From a checkpoint of a small mixture-of-experts model trained on Wikipedia: 10 layers, a variant of SOAP for the experts.
Below are experts of layer 6 (counted from 0) of a mixture-of-experts language model. Rows are named router (the router's row for the expert), down (a neuron's output weights, with its number) and show model dimensions 48-95. Each number is 128 + 24 x the weight over its row's rms, rounded and kept within 0 to 255. Numbers have three digits each.
After each expert's rows: a language model's description of what the expert responds to; "raises" lists some tokens whose logits its average output raises strongly, later layers aside. This comes from a sample of Wikipedia text that the model never trained on.

# expert 30
router:155142124178171127083108145093098182080085129120119100149111130130132132155116111158137088124130130125168104064168106110123104179150162127106128
down0:115145137146119127149136124119087104134104116094131099096162143101128106130116121132137139118096151129153117089134132162089120151100166165138133
down1:175066102091113129118124116141128121122150144116147130108173131101170146138129108103098148127109113167161135111160143111122141103113133074132152
down2:168110134136107108086144131121090126085116135136129088148089124112100123087093120038099165147145136133113130131131102120118139158086127082126139
down3:109096136126148167118146137128123109096158161174144119123122157114117139117081116132116124078132090148129172098138125134146153109138136128156052
down4:117130116129154120123113138083142104126123174160113084112145141087119127083146163105132135097165151168131132126145101163116121110123142174092137
down5:168143145111151159129093141167151102175104139146116116118131175125126125086138102090144134113120133100140142133140125136135081126125115110137133
down6:124132093122145118123114130122127163136134142165129158143161130115122100126165091108136138066119141150105120078173125173167130070093141090139121
down7:135140146142136129154105171131115117130105175111163152109060154111107153119104108117099185099175118095147142156146165138165153140141133139142149
down8:147065159166162123133185124114140129131124137141128172085159105157118161115136098142093134114127136106096136095164106146109132084146123104154089
down9:106133118057125096123121121133167148144121109143132126157128120111137125119128148154129139123103128161187177133155150123179151158119110135129168
down10:095110097130089129115120126133165076092132160165116109150114175150136114142138163118130161091152106131131154082081127117175115095152147128097106
down11:167075109122125116115152137124103134087162118127095129155135120134147177117136102116109172110129130139148147132147138096128108091083097130148163
down12:177101180147171114094157131163102147148160113124114142117140137161148115088066116138072135122176126093171129122092146117121136064132110150126128
down13:129145121137106144121137102100113108088084127095124128074134094202121102115145142128131163169149099091140116134144141122125120103122100066158103
down14:127117155158109118084121123151107165133119136097071086133114158134165133114121086134109123191132184149090073127133151133119105085146083111156122
down15:133113136127106146129109125087126163120105101162122149119112184170180135151148150117111083155123136108174180140118115087086130139109175174103135
down16:121080142149140132114128136117153131108126135157140103109168139114142090098142142103109108085129080124157106110166142121088118100165155101108125
down17:115142130135098143137162141119148136152125139182150147152129097138112145107126129131137109144143124131171124078148138118108133141137134137139103
down18:122137080141148135121117123119129128172124178124154184112138153125117123095102117140168151166115121142151097133140107087117117087110170123107153
down19:161128141113129084159133145161153122150121111114109135123146177115102112116160167149121160119079108110106117126136135160155179123156129109117149
down20:120129132102098164147113153133100163124151128120126094141161098082142147070082112121143142149139154135086120180154135145129135085152114158169148
down21:179104093132140180114126139126171211107152123131146139135159140149138158146159157190165113080156157150127112114114128103152099115096156108125130
down22:114117122115146156109116100146116145176152162162158115121105120144096142141177116151104120120104109156160135155110106125123124098125176161139117
down23:141121104110086143138132071147105145130093154132139147091185110084127126137144113170124105097146125122126142176122162147104168134106140155126120
down24:110165143126134121100127106150104132131126112146140107139116157110142117144139137110087163109119161136085114133154138127121111152112111130124112
down25:127135109152113130116126109129152113138088154106099135120157129128080110112118112132149184130079087127120170136128125121120148146112117107114125
down26:131108146128138142145155186183109108110123142118105180098151111143144136165144146109144118178086175151188113091123127105127117138155104149163123
down27:145117136151138066081137111121135133082147156130121140097154100141123140140187138141131114145093105134166135126117123114124147125094150092169139
down28:131134120091143104107111156149119121202159143156100094125110118133108107129151149178139132151127137151098140125121136077141119132140144105117069
down29:142121155140133161154140148113157152119124072108140163086149178093153093129124152134139170157170133132155159137108143145146106106123108147184137
down30:141130107082157137098118116124082128091157148133142099137137109139165111156107117150082151141121167107104115122151155130127102134134175116166172
down31:128118118091138135117109090138168160157114178114091100128092140144148139150155137145210127078122131126150115118141109112101084136142126135111163
down32:167127108147118146135158117142109113160120166148149115134132147079128137154134153136139128091131118128140099096129164100138073163097167145108112
down33:109096137090123127102148136131122159137110134061114118139125112114117141105124131109147116150125108141134087133134149105109151126149098142144138
down34:145136127116161096136115116104084111136140094144104097120150157105151136124110116119125120115118087128166126130106094116154136149134152103127131
down35:110119149108102087120140136096147099144138142068164146130109125094131153173100111115150137129115115125093105096163090115117142137179111168119135
down36:155167149115119131162066103176124116163155161177136161113103101148145131161142134134118130150111137149174175091093131123134103070102126114125139
down37:150155152113172151135161139107087123112171083088155129124136117131153178151128123120115131126173153145069137099173113065146162157110116116091123
down38:122109156115164162111136104145142095121149133107163146137127135137115095161166128122140078158141163112092125122121135157124109124085151139138151
down39:149100113117107124133146143091104158090155089175108107129134146126173108165132100145117123168100141102129118086118176168156166133131122133142144
down40:133141134138138110083107115112141107146147140179153143137146102127138165147142155142157133152107113095142157071105112134120092108160167093130163
Mid-word fragments. Middle pieces of ordinary and technical words before suffixes, such as f-ren-zy, emb-roid-ery, ar-rang-ement, L-ymph-ocytic.
raises: "ed", "et", "ial", "el", "al", "ing"

# expert 0
router:133096111135176113098118116121150098141114147164083168154111072137106107123107083132115153093145110106124144124137114117160122138134133136143104
down0:134140100111130115154128139123110185138120064148127085100111166135154150126118141119137115178110099093134146155140135119152135112128087111128089
down1:109128159131147127142117097118095156118151140148094149120157139120149085146114141110139114099136140129156103128166141138107131131130111095133123
down2:159146148120056139103088104130120099108100120105150119121136149113131105091165122163110057121107111153114107126139115127124123131091151129126109
down3:165102147079130111105128144114127139081174115137127108119091132108134144142130179139157104134119127100109110123125124145106104153156116126119164
down4:102125118130148120097118084129109103115163160099096156149136145090129172113160116086136140160142156133084131159143110135158174135100121133152169
down5:091137106119156116161147076152129123178085174147070129187122151158126126139146110139120135088140152136145144119092120119118135156181136103137142
down6:155098165100152143127115107137144119099153083125130118154080131117119163129123080141177111170124143093125152140136175127080108117131090129091107
down7:169133157146088099137102090110131087180138173139155115109153155131156139098123122112096130136186129095154127120112123137157147113092167101130154
down8:121141184114096170162126134168136092065139133132152124125111149133129119187124136123132128187154111173157126092107136126118126175067180108140126
down9:139157113145134098153118165107162122126160086162130115130154116149135125146110151129141151168153125202139104164104110171138140129127095144132153
down10:141112098148110135115159138137155131148086132146109132135165161136166155124122159178159128141087149121094126186130106163128106147121146145135128
down11:116134162089153159154155093122131129093125116125137122124150119158095168106163132113141136123100132116064153068086141118127076124098104133131105
down12:092102128147160116114118124143158106139155131149120125141087123135166140129120125134169130102122088091134123139155148120157144056107105106139167
down13:141150131120114104145117122146152164157132140163150109069147123143125133137143128101111095105120118134122141144103129122119145116117167149148113
down14:188130160127122086070134145128121191150093136134130112137100125104173127107119117141155105136126146152131150155116162129113132172092111103128182
down15:128128151080140110129111121136148132102151120145135147148111131134139137130145060130179161153120144148137116115139097131116139124079126135129130
down16:162165163128139080150159117120148151137115119120087139060171086146138093136119097154089129130100075133161158136119129130104099134106135089141104
down17:156136179135151124130138093138104131108166132095102115105122089126090144170128109141111146138185143125145109161150193099112141129137126162096107
down18:127078147130148161120147133137148131114153133151136132146153129130133113104155120118123148094129123135114133143126112154152092122128099118133147
down19:152119140168142123111103070159137132134169106154139144092111171144142099035142097150156100123084153127130134120193128141137152119126143136108104
down20:153153124112134130123118184138129130115089112125130121159112140186151127093099143070119141101131132099090100116106122114084104125125166155090126
down21:098085111105156168100110152110164150127097105137152107156127123110113132124124139124174107146102161133113138165113104111082125108151153131153128
down22:174134117121103091112153125140148094124111158128173134102106124129110124114114110139156121123144119120153142113080121166157144158078146077140118
down23:136147139114128141179129137149103122135108105134156098121116130124102165116108159144124096189153126108089137144106095139138119095156143092127103
down24:095111103123093154105071137114112118120120104142157131082148164133126125111134151138166141141140137079180117137151127161126116126152094168109158
down25:113136105130130106134112113117112155072107131119145128122177181122173152119144096111136098152113130120126172097114126131146135163095112090118160
down26:180142131131094155120160165174128143164159118158137167141131101102132138139165140124131127107141126143064134138147134150108142114163120120162133
down27:193151161088149090135117100121147119126135135105149138119116129147125130136075187119183123113099142141111129144150104153122098130172123173143130
down28:130159127111142106146073171138123144101135120120076170129133178125101178078121120117144155096139117100147127121121111099120080126167120140192125
down29:154181108103128144105180125121094183129115136080127118101118113072105099124104116171118093101135152117167134136122168128140123137097117113115090
down30:097124130113129125124115127138150175111106122128146158148113159127164161117089110091155096087150168168133126126133118105123117110138132195130157
down31:103147118125132141105118158175120065153152123134075163104130131132092129129131122147139129130138116108126123149117106195122137124167129120133100
down32:139122160133087114084130144101108160155135091132154123138158131081158097141081189142094090101131152085129130153091148130125126148141143126102143
down33:143149110127103102120156106145157134136119125140119134127103105161139113106124106119139092087142167112141135152122153136199125126152162125124113
down34:145093121096106134157114169142148119160142112123112129102131108151136128097102112168089131088114104112114127104164137124161127160125136096125107
down35:114160137191115107064101100082136107103164080102130128128140151172121111128098116110093106175156117118103130153128128166128136131133118124095156
down36:152110128129158167133138190109069101138102115100125130129132106124110141147106087161086108169163078091129147115122109119187130135118125124095149
down37:109143083171114075156090122126126149133165088145147123148123124108086121178059172108153161123174094118104147152102165156148175143174135150153101
down38:153155127129107166054104104123112098154146112057110114148143154103147130117108137090177146136148151124185124126146139155137113131095101070162128
down39:125112133149172121105099154090147146118146100105110100127124157134144102147096153132149124108147105104151144163120143109171163129140128109109119
down40:126101131167163119212159076150089150148100086144139153102114128129086140116146133155141159158121138097131169100127129115116148120159110082143133
Institutional name words. Capitalized words inside names of organizations, places and events, such as University, National, States, City, League, Sports.
raises: " and", " to", "-based", " in", " at", " –"

# expert 1
router:157133115143147107163131087142114136153116162138110145105154126144108152105120144120162125115146127128073113122110113113151064102126156145116126
down0:109124164144140084075101131159141141119138130074106153136138127092134132125148118137142124097129153127139160128105141104146111127119111130140157
down1:120090135112133130123115075135104163160129143158122148149113122125141146121119139108135141128093091121164099113151181137111149182122163115118108
down2:130112120156123131162126099089130140098122115105095114138136119144182123185117146147169085133188159139135105111112143150154124158109139084112163
down3:141126095122115150094095130134130130127146139141142105148146149143140147126128085124145102146103087102105080117132150105137145098132111142098164
down4:138149135127133068137148132145108151147148108148138118119151130118136122138163111144115113117112133154147183111092092142160116139142146140085101
down5:146112121156114163159156157145092172121122171109112191124133153119170134140135094124068099129125124100110135134152157111131107143089095141131146
down6:159124157078110093100094129121088158136101107158152110162100154135124091137116087094086163100137096136116113141130144152095128154118135150140150
down7:168106128158135113141088134085116119106128096084125103145174165139099130114132129125080115104141146103104054156081174131118083115110118174144143
down8:089120122148134126129170156127155142087135136118096146126106085140152115187088147117091140119141146096165102150128101082072131109128115125140135
down9:156105138122145127107136110125137098081130123119138078096133093081096126125104135138134129143119127110174108112136138138093109125120114149146098
down10:149125101135164101125149147156111088073113102134118080140136187131141101115132163144117131106106117138132118107131088141133178179125150121110152
down11:115091153106136141108114087155134118171119134175136105202058123150176101111144107118125123145127151109099121172127149153099090116123098130124104
down12:104150116101117145109117156126160122113143102100110135153104114162095169113155113090138124133117151143103075125133159137129046084101123152123176
down13:157157138115114113141130100151065121165148125100129076134078102108105153132136162112135085089105160119138139171120136146133112151152176143103156
down14:118133133098166140092158137111101067126092147100145078122137149093135142093090150103138084157183120136128142116144127125152112128143115133204127
down15:161143124132140103141118112130123136138142138132154164173142111123123177141184124081153155133127170090134122141103155121169113138130118108114129
down16:135138137166091136131073123094109167157124106113117115125163156158111146178133119141083145122126118110148185137137138157128123089144142118123162
down17:113131138092146111126093133161127154138131148107120134147166133099134121138150123127100104085121119118144126184123094119134129123117133135147105
down18:120154134133081146101124155099144171145130126127168155139125124127117148117116136182134089132094130141117160098131173097136098138113154149143140
down19:117130146110117157118083160137106106144153142142107153130132125095094120134119155145125139106165153115107138127108136132114130071148133154155152
down20:115153132098136160156120094120091119167123117102133150119148078125111086111114153125153117109148144155139097120165144166147124085150134118127116
down21:158104162160121097115172086136140145121116126144151139134165102140172172132132113110102096189158112101141139116132140124168123092168104115122122
down22:118133126180106124122115148127171167194141124140136136125148171154095123114106107153121122141140124124118106116133169079155169101103115116116134
down23:169164154147145122149130132134165161140123136177135120144102116135138128133165115102177115123148140118148106069122115104168112133092053145149123
down24:161133148124196149151108119118153128124111112152140127123105127094112107103102175146133102144118096145116093129126113113134157130109140112177123
down25:113136122123151167114116120118180132103087163134113110165140086118121138114145118104168087153148118119078142098119121163132088148177115092104120
down26:125069129140063135173147151138106152082158141109144120143132116151153139120140121118169109110111151156109139136128179126090135155138121131158150
down27:115122140102087161135147101131124115130127115127111136158119132136103122142183182130133106106154121092138115137130106153129147110138199137095124
down28:155106111063085125093098144127176122173107141114132137125128156166117096127151087092132118119149116112117089161102084092143124124115174082169156
down29:137138177148120101142110107116097110132141162102129189164119117139117139160107135126152115169105165159130135112131127105082107164125122153108147
down30:174118119120118125152081141127096085122155128175159086144098086093155123131132152131131156107173076073147121092112081114151142094123121127145110
down31:098109120128131162187114128101139099175123132112121104105124113094089135114107125114114112158119161110144163114093127160111116174096124098111136
down32:119116166151163117134102090103161149160150130106162102115124144138142129110105108100124135089099120143132110149147149128164146132162121128168116
down33:138118136141067146161159107131144162106147092127130106081150121092111120145148124144114119118161118125142164167120113095192138120104090156149124
down34:132166185138161149152162149078138135133118120149095129101154082123128115135103118157104129115126101161135113157108125123125142128144113105132124
down35:137124156088105113107132146118116145128107087100116147117149071137056149122151093096130097141158136143089137111137153126173126149194128155165137
down36:115111167085123128192150148130111138147101132141143065155127125125149123119093141102122146118131126101118118135151133101093092157104140127140133
down37:097157115085128113127150109135138103125126142103131083114135133132111148137127186152111107123144136082106136076110141125156141139097106160129117
down38:159125142157144154103151112122140141139140135164152123141160097113165103115134119115097138161160138162106162076077129160097138118099179145114173
down39:080124111124108146150110119119123065097135086088097087136099147189124152125132153122102078136118117133139162125126177097107119161131102124122135
down40:141093127073112105133146128126117130106136145122145143131103104127175125113190157060123161081178127119142105143135153145113092088124127116136132
Capital-letter fragments, abbreviations. Single capitals and uppercase pieces inside acronyms and table headers, such as JMA, SIAA, L in W–D–L, EET.
raises: "U", "MS", "RA", "PS", "Z", "K"

# expert 22
router:136152126115170115094138120147154151078106143116109128146129121128107099104112156119156079156095152123121133113143107159144141102118143118116123
down0:112124105134107125118172151151112106164125095114143136133110126109183119115124112130113149163113147151112123123144098147147163107124112191143163
down1:129137128144118120113118149119173119114098129150124124170104134128115137111181100113112165108141100125111191116098149118174120181167152161143151
down2:136136131107154111150128107121139141131129073131166134136147118138128113111172137138126160112154143122114111153107149147129101155161087124138162
down3:136182124116114104108119155093108096106119146107113103126136106110101131136116098132136086097086114112116162138115158122070141113123138163135133
down4:082153149132151128112092122142110132111161100109134135141068139125085129126122109125094171110154141154140166178109154115149083092148140086160166
down5:149130111160120143153117126167071107091107099121140103140147090124130126156182118160117146135127108099082136091152140114177101157119144132162135
down6:102139119117133134121111148127130142130130113104102103102105105143128131118106110123105152132125108117062147114118114146105168125141122057133089
down7:127109093118092155152131157151087090102094128174121141116190106165116138148106125135100145089115069116130148151121111122109114162121112132144115
down8:127166108095124138135122093129118082165193121170128105126127170107109119135114125105192135100136080127137147147140151122135132127122126171147147
down9:139070160116159100077146140165130148133132152169097147127130152190081103142157093117133118149158141068121157111115152101155146110094129138140116
down10:170130126109107094143101150153151155119097136151124110106147125134164132116153144123091128116140133188115127140132150141152156154150154130138128
down11:177097139108118146093164125104136147168142145134161132124135128132134141121149149144157120120182111126120156115165132116134076104155140148133095
down12:105145139112161131138111120161121093145172097124130153132158139120119137112110139105118124120154129133109174126165154124135136102126141138094096
down13:138152153122132165092174125150133104153121141140171145135141117097185155165162161127125128179147117100084141145117138155115188136086168096152168
down14:115128158123123080110095149128134132120129129158118149144168135145123114128157151103101129171167148091176143127099108105114127112099159171121130
down15:102102114106156103111091147149157108110170125137141166134114152133084125123110126107113130100111102113122138134131131089129099100133114135077172
down16:099145132151107135135146115108149104108138124125137158147132108174088137112161123157173095167122143140123165123081109124114117147093075140164116
down17:142130149090065181112166136144123119157109168123110119145123121145081138156148152132126161132120135139063126126101097120152153116133155113156128
down18:109150117141152101124133159114116155114136093200118092138157103139137156130079126146102091135088123135109143138156153130181138085115128156147122
down19:112173134116136126154168103131156118085112168163137147121157089167134159131137174135112106094102119080133119127110149148143152118098138125119138
down20:104141147136117108120171141121125099094138155107080106119069144151119124092095107135155123134144120119154119152116120079079100159108137133115140
down21:114091159115123162106095149100127134138115161124161130130124088159097150138136175145110104122111139161159098164111158147115150151101094142121112
down22:117138135133070111094147133102133162139118145124127102173111080116163147125105109093156155112195155165151126162143119091086093103130108108124084
down23:070158116118163170112106138144179163154120130136097096126175103098117125139130170144124131157121131171114117102131127162084116159109142127149169
down24:113107154134162122137133130105103146159139135101103135125116136100127139101116104123123160123144094114146131096117109098147145154136123109112155
down25:104152096135122143068096108119122100099112139091126111117140143103123090131153176145129164102130114169100103117106139101116126094113141104126115
down26:147105099121123124127134128111107106105141138135153162078123173084137108165131148122117137096190105147102118133168139102146147121098106174151106
down27:135080140126123123133150090098121182173119096125162117117111131096157152115102111143103144118181120122114098109116094123095156089109116157093125
down28:153074111111124104121074095118129127077176081145125120145112127117124147157090164148104153153100145097126120113127116114159125154143183113098134
down29:163108161150129144079133134133113172117117147124124118169116139106144105094123102130142125126137124143188108115172138073135140101128146142092152
down30:136146118126124117126136116112095166151135128146146139163116084124151132133079130156149150104151159148156121106128110144159152093179131125145123
down31:140095152083119149101120109072127150107166140096108117134117134100113147140091110155116100122135135109158125138104112119127079092129129148106131
down32:128140110149129107129099121125137118153147151135129160141140135152111119171123093118151173179140115167146107130139146119132149132156080091095131
down33:158120144128116139124090079140141167128139151158145142107139155093112115152126106115131137208110126124135131147130079124124089136131184122182128
down34:120109152108136171136166126137161111136138137127153129136113149150129138126149136126136127122158131142154142144124122141104114094139123130106090
down35:088153119114094162092135132096128137139159085076111143120104170113122150138121149088153143132149144138126108125129161097116145105139100155138146
down36:151125166117119095099113152132153084137128146073165131145144152095128134084136113151104135093135133096149162104109090132117189141118124102148116
down37:106122110120113143149160170120134045135138144110118134124115113137099149085103113122118142101142133136131158163177130127116144119169122127118133
down38:133158144138115106159149119125145114127142147126137135107140146137124142139098083132080080097170157154118144130121132128097119160153149174160156
down39:122069119129139128130169095133121104106149114125128133150120147126130140120117140087127115138123105142141092127101158125126139148143176128159123
down40:139101140118119115103141078126095183096188127096151084138155098113125155131106128135109143090097125135119113163107123133125163096111154112135134
Mid-word suffix pieces. Inner and final pieces of long or foreign words like ens, ves, arton, plus award terms such as Award, Film.
raises: " of", "s,", "s.", " and", ":", "al"

# expert 27
router:130117149182134068105141121139084108104122123131108160130146117136128086146080143161109130121140205116140130115175086143136081113110144108103084
down0:150156128123136113137114153096141136148172160119139127123122119116135140123120158123140125142130169089140104083149107164104131122117112078115163
down1:130169095106117128085151134121151119137122148102162117125091149130106116099129120114131156154072134127107066126133147160119133131113127121151169
down2:124097148139131157092063138170131150162088138170088177129146105132120125112112093149117150168152182123128121112150095119139163117122116141184103
down3:141174123096127142121083164137119143101157104148141123137118110166114116147115150125164111143145147106138123146142122115161122132109129152075116
down4:107131115113085084091138156160146123153102104124109136136155131155119149118151137172122132192139109155091135163079133137122107112141134124107104
down5:156142155088117142160164144118111115152115141144104158168159127155096135109098110128114135155154132156120114108097150122102133123110153142110131
down6:135148173171123094094135106096123128139136105113145120129128115118102151114137151152135115168102141155117115163102097133149105126127129121107182
down7:089131123123119088107128157142108105094155109152152096152147151168095101149103142175120081134155135139121122140134121148104117168119144111138139
down8:121104162097107129122105132107149091115137127158108161140092090121114179182041116137121127125152137093121140161156085132134161110138098128135091
down9:113178092137167134137134133148141143102148151179124095158134140119136166150102162183097160130124162130128128097191115095131139112128104117102112
down10:131135136140120108136125121143109143117122121107113140139123132121086119125118133110091126110145090146136128107090120112124125098123143145113080
down11:088114119121169109074141147151115119140128120120096137150151170149122152162154145132134133140154159117166132143144179114134159111098157150078097
down12:119131150117185122154135110099129162125135176121136105115073159126104152109124145117140079106137104130157170142127116101087149112134130129124111
down13:167130142115139089122115144122085123165121123079140113138143114124089130121162090118127136122136143098124128065082142147130112143122105130099113
down14:129146089122098127097126099104102149085114117146148124123125104129100184087134113128138084139144093151128142136172120108140125140152123087136139
down15:137101129106108120160128158137144140136151162133106148122106155092142133124160098110150141126140167128160079117132157108140163141132083120172121
down16:143140115145159117120118087156141088140176145111123127118146145157165146141153086091098165152140116095134141075149135124102125150108181121101096
down17:100133154146101138097117121142137163094092128085142149124108111098168119143162135126098116193154139129103148151084105117104129093140117106156133
down18:110105092108115169120153140144128135139186080147093139119132131131141145144164143129115181134172120160119119138117158082141155130097103159158118
down19:111164062110153099129128112154155140154134148119098176143132145138137122145139130117151125100099128122152173141105139132076125152076137140082100
down20:138131142162134125125145171136133144113093150117150138146134125150172136112177148091129113144107147187146122095098090145139167107132130157131166
down21:120120167160108088154104121141128150152149112150112118095136108125129128125122098106097081151134184099138139159170148135155103095131143148069121
down22:108148105133136108101103111137103144108126121159146151165131133155144161143121075089113145119101089132171115112141153116118098141085138124141140
down23:098168099111115130146153110098123103104113123106135117137125151146144156150142119176139164122151144124164096113094136100128094126108131147167142
down24:142141135171111094157134125116083117103156107115160159115117132155160156126111100093080117140122147127180134114165155138063103115110131126108129
down25:125110109125150113134154124164116162151094102142176155127159095061133133185102128116138152108171113049132120123110085174132116137128127122124129
down26:165134181143142129118128109128093109122112145158157103145129099147120149155124112131160081154163078156142111128101143124120142099155110063147142
down27:088108149127107160136136096136131137126136101132159140121137124143114108141136131108146136140109117123154116134118105144051152182125137102160135
down28:109095114130121111154161109139101164116121089142140168130165116154113167115104105149130123142130123106181143105147098128114173103131114117110138
down29:090125093121075130128101117142093149103152134129117131135130087093188133133108163128130113101133169137137138113145175149138117140156121116141139
down30:103156127117170081119174141117152103104126125133161090091151113125124112139150141130115124097136113160127140178133150119116163110129126145140126
down31:111107168115145141126140135146143158084155086117126162115099102123167129143144129113148124155154123136093134135134113149075170121124109139123159
down32:126128169106124139150137082105168132103139117174122104131101110141125146119131107156133127092162123096132113095154143132137132179118165104104098
down33:137098074148103094127130134165148141160161104111093139130145124120113117139136142150156150116099153137143152118132129110129129106089146124147096
down34:145139165137139160117170099125160134153100154103131111110108130113092154148126129150107150140085159143127146157116075094139135119109159146093143
down35:113092124133134101119152118107155161143111109194182126124108093143113143162156124102176129130109166106124136143095159092132143147093104088111124
down36:130127140131093146145113124129101120162113097102098140119119118138083108101126085155137079087076123179090150099154090151154171124142118174124161
down37:136140103098123138141131141136114123119126100126100143139129146104054145148148124138120158163180141132150113099148115115095108104109131127140142
down38:130132160133147115118119059140127126150172131139063129113130141110112147094135137115114145144149113077144131120102144156128148134104123101107057
down39:132104117098114145119106136130163151103156103107124171100142135101134097137171133120089166126146102109130116143080130121113116119176131094139153
down40:155110111108104146118104104134156052124142091117134119130102129070137143088154125115137134138111082107127148122125112164110094108105093160132142
Non-English name syllables. Vowel syllables inside Vietnamese, Indian, Thai, Spanish and Italian names and words, such as Rajya, Phuoc, Costa, phở bò.
raises: "val", "qu", "ut"

# expert 11
router:124091118105121135104097089112133108088092114150147137137088106137125148140087093073150126096158111102105152152126130114156092109128172150162079
down0:127119158113134155082095138162084120130103081135102098122114087084119150111121106125164107141148154063121156128096103147173101106119115166158122
down1:142166108125115139117128110140093110139121138130137117119147111117123109129093074154086137091092165142126165139143125126132155092138122126128168
down2:142116095104118116155105115121100129130114140154134121098185096117102067125148122104157156107132128113147109130182140111154150113136139069124114
down3:103131111151133102135146143135153132153132087118125131155110115148119114108127130110154128113123114154118127134161139148175104126098115144162117
down4:119140138138112144150146144143180173103151145126133124114183189144147096098128132132144162122130114136093123118120099155172126115123145083137124
down5:112127141174106174142147166116165147166111160119110107104146141170123049155121125132139119111114150141136161088130150114139164139116166135080134
down6:086123126121105165150147121139103149133108136100109120149088160114154168122116107113118147128142133163142102121148124144117116123161181134110103
down7:111122108179156130127130132099157108115088127145109117100158120160127068133114181122162138086133084089123191134110113094089111155164108130145124
down8:133168112131097137119120113143179088127127100094119100136142143096135135113124166140145150169118096155140153136106143121172177093131126136137155
down9:153169086149148131159142091149120159117106129176127197109104194142120081103132149147155153127150137123137128114105115124092122124139133121106110
down10:111115148146129148095164175122131129126101127144137135116128124145155145125096148168105131132118164128136098120109143105124147164114099133152178
down11:130124090182177155172106097150143126088098111090136118152118139193138147095093107123141125131123152180081105130133121123141113121144132147132151
down12:130147137142147104133087133166143085150146145121155175153130175096101115097112118108148058086099099142108114123127139148110141116102149146139137
down13:154130113147108097110155119158132147124133117100148153118119138133146135104115175120087105057116161143134136105155146147144128138116145106132121
down14:145133086125193139132164119126129102135142112160100110151117166124107140078132132129113128099126122153133155116142107111161102076153130141120135
down15:089153103141178115165167136138159141138134165131097101127136131136148160150154155151132124123103085134157119145150086124156152115091148088170148
down16:156133132133111115166064169132156152138106109186122093085107088082131158136145115121132119105104125134159136130111104132104156150115133112109123
down17:151155153162125111129130106135121123114142143100131117128106153113097138123103169125115147075125103122125133110149164103132133090145162128108131
down18:139147119145159135138160108146119153123141101099145113103112105143103111177097132139138166067119132125127105089144158081077120162112121140095150
down19:125161130118136147173086130175129134169157147144169122185124128087093098138126155150117152136169129134145175084117141088139106123141117102113138
down20:118134127110115156113120090145122161152131125140160118092176068146120136115154098137141095163141107158142129067190109139126130122172091111130142
down21:099120149157131079140121168134082137133131103138132099102188122077136159185117143125138078099179088119121158123147119150071183118112096135132159
down22:144148134143160161146142093160101178103114103109159111097136121129124153129131130129109119136129145169119139146149129142103131138151069108163143
down23:095140108155152100128106113107155096125110110123135156109133124110106119119165133152118137142134107136108111115136160120120126111125146158124187
down24:084098142162162179140111114121098075090092135107124127095177121093141131088122115130167154146160138131165094164156132130089110106125085108121132
down25:119179118114119104142132136131115139107121146090132124109127108106116141138136133108141100189086112114114125111135067114135112123143128134161127
down26:119100108155132118093118171133170139086104133147137121129106139146134128158111087112116094179121090149169124145126107147160148100128135139106156
down27:138171134085122163102111132147172129105148159130126116153093119118162160135101128154142126145132102121127114115092105106164165110129150137103120
down28:147112124075094167144113120100110089114139075136131097140095181121067137129148118136132162117148188132151156125121149084104089099151118129113099
down29:142153151117143161129091113118148099104161124121101142120154107092130118108153120124160119137120115069104152073121163143127099113152128157169111
down30:127129093133138165140141114127166123092092112153117120118107115148149095129123136135138075167119151117138081166142147152122124131111099126107150
down31:152109156181079120126173134139138120135139099175109095147089169148121106092130109120110153145116129105151132138087138157087104150126129132120106
down32:130139126147122077128119068101127113180145169147118128163142111150114127131157095085120117094139138145111158148116154124102132118082125092121158
down33:137113096123124108083152139122176093137116128151113143129116158154152141130112122118125135117152142137095122099110105149139117118133121158083101
down34:075161113124101143076129137127134080084144122129102124148155056142076112177122096137127121135126103115132115131105117148077105117152091105145100
down35:165173115136148113157129127151130112132138157144150139155124171105137151092172109096075130134161075145108109144139119177066103134172142121134122
down36:133145149131153153159131153191144148148117127157148128079145093162103108142145167113093084159116129120100115086187122131132155161161117144131128
down37:148110108110108134119164074123145129159142094112166141134132107124117099122101122136122121167074098090069138084129143140133168097133122075147114
down38:135094142158152157155153173124097136115090134103134159189137140067122118164131136149109121142106177073127144135149141145136152103132178117119100
down39:125135078155123106142142130169127089146157113150121122149126072086150137136142114157135106100114167115106140120116145118090143150106117157118094
down40:105143136153130137151119128128136105124126112126161116182111136122122136044129123115178132120106139102117161131119145118183100088192164076147167
Sports-list dashes, name starts. List-item dashes in sports career infoboxes, plus the first word of proper names such as New, National, Gold, Red, Detroit.
raises: "m", "line", "room", "cl", "head", "lin"